python train.py --num_hidden_layers=14 --hidden_size=192 --n_experts=32 --experts_per_token=4 --d_expert=64 --d_shared_expert=0 --hidden_act="geglu" --moe_layers=[1, 3, 5, 7, 9, 11, 13] --router_score="sigmoid" --normalize_top_k=false --routed_scale=1.0 --balance_loss=0.000591 --balance_bias=true --router_noise=0.3 --init_std_router=0.0116 --lr_router=0.000677 --num_attention_heads=6 --num_key_value_heads=6 --head_dim=32 --vocab_size=32768 --norm="rmsnorm" --norm_place="peri" --norm_eps=1e-05 --positions="rope" --rope_theta=10000.0 --rope_fraction=0.25 --qk_norm=false --attn_scale=0.177 --tie_word_embeddings=true --parallel_block=false --extras=["capped logits"] --init="uniform" --init_std_qkv=0.0346 --init_std_o=0.00654 --init_std_up=0.0346 --init_std_down=0.00566 --optimizer="muon_variant" --learning_rate=0.00349 --weight_decay=0.06 --lr_head=0.0193 --warmup_steps=200 --schedule="wsd" --decay_fraction=0.316 --decay_shape="sqrt" --final_lr_fraction=0.02 --batch_tokens=[65536, 131072] --max_seq_len=512 --doc_mask=true --train_tokens=595600000 --max_steps=6145 --dataset="wikipedia_en"
Below are experts of layer 3 (counted from 0) of a mixture-of-experts language model. Rows are named router (the router's row for the expert), gate (a neuron's input weights, with its number), up (a neuron's input weights, with its number) and show model dimensions 0-191. Each number is 50 + 15 x the weight over its row's rms, rounded and kept within 0 to 99.
Before each expert's rows: a language model's description of what the expert responds to. This comes from a sample of Wikipedia text that the model never trained on.

# expert 10
What it handles: Prepositions before noun phrases. Prepositions and articles in running prose that open a following noun phrase, e.g. embarking on, represent Norway in, almost 2% of the.
router:42 40 55 49 75 57 57 41 42 52 63 47 41 73 42 44 44 33 69 70 56 58 83 59 64 45 49 61 33 29 29 97 42 59 48 61 65 70 74 34 49 36 23 14 51 77 36 34 40 40 61 53 40 40 60 47 36 57 48 56 63 56 32 56 27 61 55 70 84 31 51 59 54 50 48 54 20 51 63 61 23 71 53 56 39 49 51 32 42 55 35 44 37 47 25 49 40 64 39 76 28 47 51 56 43 56 37 99 40 35 47 33 53 09 58 43 60 24 24 40 46 49 41 27 59 66 73 27 42 53 63 86 39 58 50 69 51 40 51 50 37 39 39 54 45 27 75 53 63 20 49 42 50 48 51 56 47 60 23 41 51 65 45 42 48 60 40 42 53 34 52 72 21 66 35 41 32 50 57 34 58 30 47 30 33 63 64 50 68 50 70 50
gate1:22 51 43 31 74 58 64 51 46 47 61 71 46 54 36 57 44 46 66 60 53 54 67 79 43 34 49 57 55 47 45 47 54 42 34 75 71 33 58 16 52 42 65 39 39 78 78 43 81 36 67 63 55 40 46 34 70 58 72 52 37 35 52 40 90 36 40 79 33 71 44 32 40 58 55 90 46 34 34 56 47 52 45 52 46 30 73 26 35 33 54 37 56 43 58 66 44 37 47 50 45 54 52 61 28 87 53 38 81 53 46 38 55 52 46 47 54 25 46 39 64 47 20 49 68 43 66 69 32 42 59 60 39 54 31 45 69 50 58 79 64 49 43 54 55 45 67 51 44 51 40 54 22 66 54 78 67 46 60 43 28 37 61 42 74 62 48 22 71 60 31 69 22 56 68 64 51 65 08 41 54 54 41 61 22 52 32 51 71 52 69 44
up1:48 61 40 29 32 39 57 51 47 49 45 52 46 55 42 39 63 74 29 61 52 44 45 67 50 60 27 57 30 80 43 50 64 46 43 59 68 62 64 40 71 53 40 56 38 67 24 27 57 70 50 61 21 61 43 63 59 55 46 30 39 54 42 00 57 25 57 61 54 58 66 58 72 42 37 54 30 44 58 70 30 39 16 55 36 33 53 39 54 51 59 61 66 51 41 67 41 35 73 77 51 31 56 51 43 83 29 70 28 46 35 21 65 45 46 62 36 26 58 42 79 54 54 68 48 68 60 67 44 31 47 40 36 60 52 55 49 73 57 71 83 44 61 20 34 42 25 35 37 34 52 34 23 75 59 52 55 53 74 58 48 66 91 30 50 61 43 55 41 47 51 45 49 55 72 31 45 56 15 38 35 36 68 38 54 34 34 50 40 44 63 42
gate2:53 31 54 52 85 53 29 62 59 37 55 69 66 56 51 61 45 52 78 61 68 43 60 10 59 27 83 32 48 33 41 71 50 50 38 52 52 47 57 55 35 74 48 71 74 44 45 32 68 51 41 49 42 31 49 24 36 53 50 46 63 55 71 46 64 44 54 50 84 41 20 53 23 28 66 30 40 39 59 56 44 42 33 47 48 38 67 38 56 41 49 56 44 62 59 68 63 23 51 72 35 46 48 43 49 25 24 64 15 18 49 59 51 71 68 50 22 52 59 57 53 44 45 51 96 27 43 27 50 40 67 76 37 56 44 56 60 79 46 73 59 52 56 63 52 38 58 62 49 48 61 65 67 56 42 68 41 63 57 41 54 45 46 26 66 54 39 69 47 55 80 41 60 73 33 64 33 35 75 53 46 39 30 72 16 57 63 49 39 39 36 44
up2:53 00 37 64 23 49 57 25 19 43 71 14 34 78 58 53 63 44 44 31 82 49 56 52 49 43 50 71 46 63 43 34 42 44 53 38 51 34 42 41 34 48 38 31 66 69 58 69 59 40 51 54 67 79 59 47 70 49 41 50 40 44 41 37 03 79 53 46 33 52 61 60 49 67 56 48 40 66 39 60 56 51 58 61 49 43 58 42 36 41 56 39 39 43 31 26 43 68 54 66 46 43 49 36 32 78 57 38 64 65 71 45 73 32 71 47 51 45 40 57 44 45 60 46 29 32 66 50 33 48 59 53 40 35 15 38 40 36 47 52 44 56 52 62 63 63 37 31 34 82 34 23 61 59 65 26 61 63 53 42 67 41 45 44 37 46 65 33 43 43 54 61 60 51 39 47 74 55 46 70 62 82 48 49 09 57 67 44 59 22 91 55
gate3:40 35 53 53 70 44 47 56 40 47 57 34 58 72 58 55 62 47 58 78 38 57 57 45 44 42 45 30 38 59 14 69 28 78 39 91 59 51 59 58 81 59 73 51 73 33 31 40 39 57 66 49 59 40 83 39 70 75 23 55 56 50 50 48 59 52 48 64 64 47 45 45 73 07 64 60 42 60 81 56 46 50 64 69 63 62 43 29 49 62 49 59 43 37 64 45 55 46 46 73 53 49 55 45 40 58 38 86 48 43 33 72 54 16 61 41 50 62 29 55 46 73 40 45 59 46 36 57 32 25 32 36 57 83 38 60 26 50 68 51 47 44 64 52 29 45 54 52 32 50 48 49 60 38 96 96 36 53 43 67 59 45 66 50 61 43 26 73 55 33 41 62 55 46 55 58 26 78 58 67 52 51 63 41 45 65 35 59 29 44 51 35
up3:41 42 53 57 56 48 42 37 26 65 52 36 34 63 34 29 56 47 63 58 40 51 63 49 32 44 36 37 43 76 44 63 34 65 21 30 65 57 46 69 68 62 66 43 32 57 45 47 61 40 54 22 45 66 72 50 41 60 37 86 52 53 41 40 73 38 36 43 75 44 71 47 61 37 66 57 55 39 50 53 71 53 75 66 66 54 24 35 31 80 53 56 42 35 64 65 19 59 33 74 49 71 32 48 30 38 30 62 56 41 36 53 57 37 73 11 38 65 32 58 53 33 35 49 34 55 55 49 40 52 50 43 33 59 58 71 41 33 35 46 18 37 60 51 49 27 62 36 51 39 49 39 24 22 83 57 56 65 51 84 62 65 08 42 44 30 53 78 29 57 50 68 37 31 51 66 65 63 34 41 43 38 73 27 63 51 39 53 57 54 62 37
gate4:54 63 84 35 67 65 69 42 13 60 57 47 42 27 72 34 73 37 62 68 67 68 75 53 93 74 36 32 68 39 51 48 53 18 75 68 80 45 71 31 48 49 35 38 53 53 39 41 44 40 53 50 69 29 52 61 59 65 66 33 38 48 45 05 34 41 67 31 55 54 44 53 36 49 44 54 45 46 57 41 66 70 60 37 56 54 49 43 58 31 46 58 41 42 38 22 80 51 55 59 53 39 16 63 55 53 37 66 62 57 42 35 44 52 48 39 21 22 67 73 50 36 31 37 70 25 22 55 69 39 65 33 56 39 47 48 45 62 42 38 48 39 51 39 65 59 48 99 52 48 37 36 41 78 58 50 43 36 41 39 40 64 36 55 52 53 57 58 41 56 31 47 50 64 35 49 35 52 49 71 54 37 57 76 62 71 47 54 80 61 47 54
up4:50 73 50 67 51 61 49 43 44 42 51 66 48 31 34 54 52 51 69 23 61 49 74 55 74 53 51 30 51 38 38 33 74 42 44 69 42 17 67 51 27 44 77 45 48 42 53 46 58 78 40 54 38 60 58 53 44 58 59 29 77 40 57 66 44 41 37 49 49 24 46 89 49 33 82 61 44 38 45 26 53 73 35 64 50 44 57 54 62 55 42 57 40 50 37 49 59 53 55 53 92 63 69 47 45 77 54 47 94 22 26 79 65 51 53 27 59 44 32 36 66 38 55 60 68 40 51 73 45 56 24 64 25 34 47 62 54 50 36 47 45 33 21 30 52 61 15 26 52 43 70 58 53 36 58 61 35 43 76 58 36 58 34 69 30 64 28 42 46 61 41 33 58 58 43 20 47 51 62 66 46 79 63 66 42 63 59 53 50 53 23 28
gate5:46 35 52 65 49 66 44 55 41 49 57 36 14 99 30 24 21 56 58 65 49 32 38 40 59 50 32 58 33 60 54 67 59 79 18 39 70 62 50 79 38 76 49 24 75 58 33 54 61 53 53 35 71 71 32 59 57 56 49 47 66 64 37 66 40 69 59 41 67 37 69 43 63 61 13 72 49 20 48 53 34 47 61 40 41 47 43 26 35 55 45 60 20 68 33 45 47 36 35 81 40 51 50 37 30 34 44 41 62 32 52 56 62 36 31 31 58 79 30 52 56 45 54 56 56 42 43 59 41 56 64 35 80 62 54 58 41 32 19 57 38 68 60 51 43 17 65 48 39 30 60 72 46 66 39 48 51 39 39 55 65 40 34 48 44 54 46 43 45 37 51 65 36 43 37 68 59 65 36 48 63 49 78 66 51 58 38 49 55 80 66 33
up5:30 54 70 75 62 36 29 63 21 75 59 57 37 82 42 35 58 45 54 41 62 30 34 44 28 46 50 66 29 73 46 48 72 33 47 09 58 71 54 72 50 45 54 48 51 35 51 61 71 32 36 37 36 72 25 42 64 54 29 49 58 59 41 49 64 49 66 59 35 35 59 44 35 66 43 79 64 50 22 39 46 46 54 55 40 47 66 74 49 59 40 68 40 29 47 49 68 48 55 18 44 59 55 52 36 30 48 58 42 77 35 49 46 58 63 44 29 79 13 52 77 64 33 45 48 50 60 61 27 50 67 60 65 45 67 28 31 34 77 71 50 41 61 88 23 46 48 56 59 51 39 62 51 72 34 39 56 42 23 68 56 44 41 54 21 66 31 52 52 55 39 61 64 50 73 62 49 52 31 63 66 44 62 19 37 74 46 42 48 61 47 62
gate6:73 33 40 46 76 51 29 49 64 56 82 42 58 55 69 20 49 96 48 46 60 50 76 41 57 58 52 42 52 13 52 52 50 50 73 53 61 67 37 75 52 51 35 35 54 52 73 38 40 50 48 52 16 59 50 28 59 65 45 56 84 38 39 54 41 42 60 55 78 39 42 43 64 67 64 52 23 63 42 63 40 62 45 37 35 69 52 60 50 47 57 46 74 39 21 66 67 54 76 43 39 62 32 52 54 35 25 65 57 48 73 31 16 44 53 55 27 52 14 45 35 45 27 44 43 57 44 55 58 39 52 81 45 74 33 48 76 49 40 56 60 34 62 58 13 45 42 56 66 37 77 40 74 71 43 47 53 79 50 45 64 53 61 46 57 39 50 35 43 37 37 44 67 15 49 63 29 38 56 71 69 54 32 35 42 56 51 65 50 50 57 64
up6:93 62 27 50 70 59 73 73 69 64 51 55 60 46 71 59 72 47 59 49 70 48 50 62 69 59 67 47 53 40 31 61 67 60 56 41 57 31 20 44 45 59 57 55 68 78 49 70 28 32 52 69 24 40 54 37 85 46 67 48 62 55 72 50 45 66 17 36 57 31 43 55 37 57 63 46 40 33 80 80 70 54 63 49 51 80 48 24 39 17 29 57 94 51 54 58 45 50 54 43 30 43 21 67 31 75 28 45 54 64 71 46 44 68 57 71 46 59 57 34 33 43 52 44 37 54 38 57 41 71 50 67 56 42 62 60 52 48 49 56 43 32 61 88 09 58 44 81 44 46 39 66 35 44 61 48 54 52 62 39 42 52 47 51 67 28 40 57 37 52 49 32 80 41 41 57 58 40 30 67 42 55 44 29 51 52 42 51 43 55 52 39
gate7:25 57 61 41 63 65 53 48 58 51 56 31 38 86 41 68 41 53 52 64 68 64 24 74 55 56 60 58 65 54 66 74 46 46 48 60 40 57 63 47 61 64 33 28 41 60 56 29 55 62 43 42 53 62 42 55 44 50 51 28 66 52 65 52 43 45 44 79 15 73 28 41 25 70 65 56 55 67 60 38 23 18 40 46 29 52 57 38 61 55 61 60 47 72 49 73 42 46 71 61 22 33 47 44 43 24 55 50 32 22 58 33 35 95 49 61 75 57 58 43 68 61 41 37 32 40 65 44 62 25 61 45 45 22 79 58 41 15 65 59 45 45 59 37 42 70 23 57 63 54 63 39 36 57 58 46 60 65 53 61 51 41 40 50 34 48 16 43 53 28 48 36 67 45 71 63 74 56 50 47 42 23 49 14 57 74 34 74 39 47 49 60
up7:56 59 38 57 61 50 52 41 52 64 72 66 58 51 59 37 65 38 37 39 41 66 43 34 51 71 37 57 00 39 72 60 71 36 67 56 51 48 36 33 51 57 74 72 34 50 70 60 61 24 62 26 32 57 76 38 60 34 38 52 54 64 36 45 58 27 47 40 66 51 54 48 36 39 53 45 55 34 24 30 51 41 49 72 57 60 65 07 61 32 41 43 58 31 61 67 66 44 76 52 57 34 61 45 58 58 43 45 61 64 41 40 66 31 32 53 23 54 75 63 32 50 52 19 63 49 51 63 63 46 62 32 67 55 45 39 55 37 29 55 56 55 66 37 69 16 38 74 73 45 54 69 15 40 54 41 35 55 58 60 32 48 30 46 65 29 46 39 00 36 48 43 64 38 70 46 59 58 29 35 45 67 50 23 86 50 49 31 54 55 55 38
gate8:79 34 67 58 70 41 62 65 53 61 38 65 57 58 62 41 73 63 58 63 58 42 52 39 25 42 54 59 38 56 41 80 29 40 66 39 71 36 71 43 39 44 50 43 32 65 54 62 61 37 38 46 49 50 45 36 69 34 50 41 36 44 63 37 55 49 51 56 64 39 16 54 52 60 44 26 64 34 69 42 33 24 51 26 27 56 43 53 45 59 63 66 27 58 41 38 31 65 44 25 29 48 45 55 40 57 48 93 48 74 64 42 43 57 63 33 26 24 46 61 57 61 39 22 10 59 21 62 24 62 68 65 63 51 39 29 58 33 45 60 46 53 42 59 50 35 60 41 53 56 56 53 64 11 79 57 46 38 45 39 40 50 72 72 42 47 73 65 50 42 44 79 45 42 81 52 39 35 49 40 44 61 69 21 49 78 43 15 58 54 48 82
up8:51 49 49 34 37 62 90 50 28 53 57 47 65 27 26 31 38 29 53 87 55 66 54 28 29 58 59 61 32 36 73 53 57 86 61 60 67 45 47 44 33 68 60 53 28 61 59 66 45 14 52 48 63 48 30 18 56 58 49 51 27 43 54 54 58 62 32 48 74 32 45 66 44 48 74 45 54 41 56 25 22 50 48 27 62 15 24 59 27 52 36 32 36 53 43 38 58 40 53 62 42 57 33 80 58 48 56 87 40 42 34 56 41 69 42 28 66 29 43 54 61 34 61 25 44 63 20 53 46 29 66 61 47 42 48 69 58 44 60 55 48 50 33 75 41 36 44 32 55 50 62 52 50 35 60 47 36 40 59 48 48 47 52 51 25 51 82 87 28 49 72 28 61 57 43 44 51 40 55 23 53 52 36 35 35 67 47 31 64 39 58 72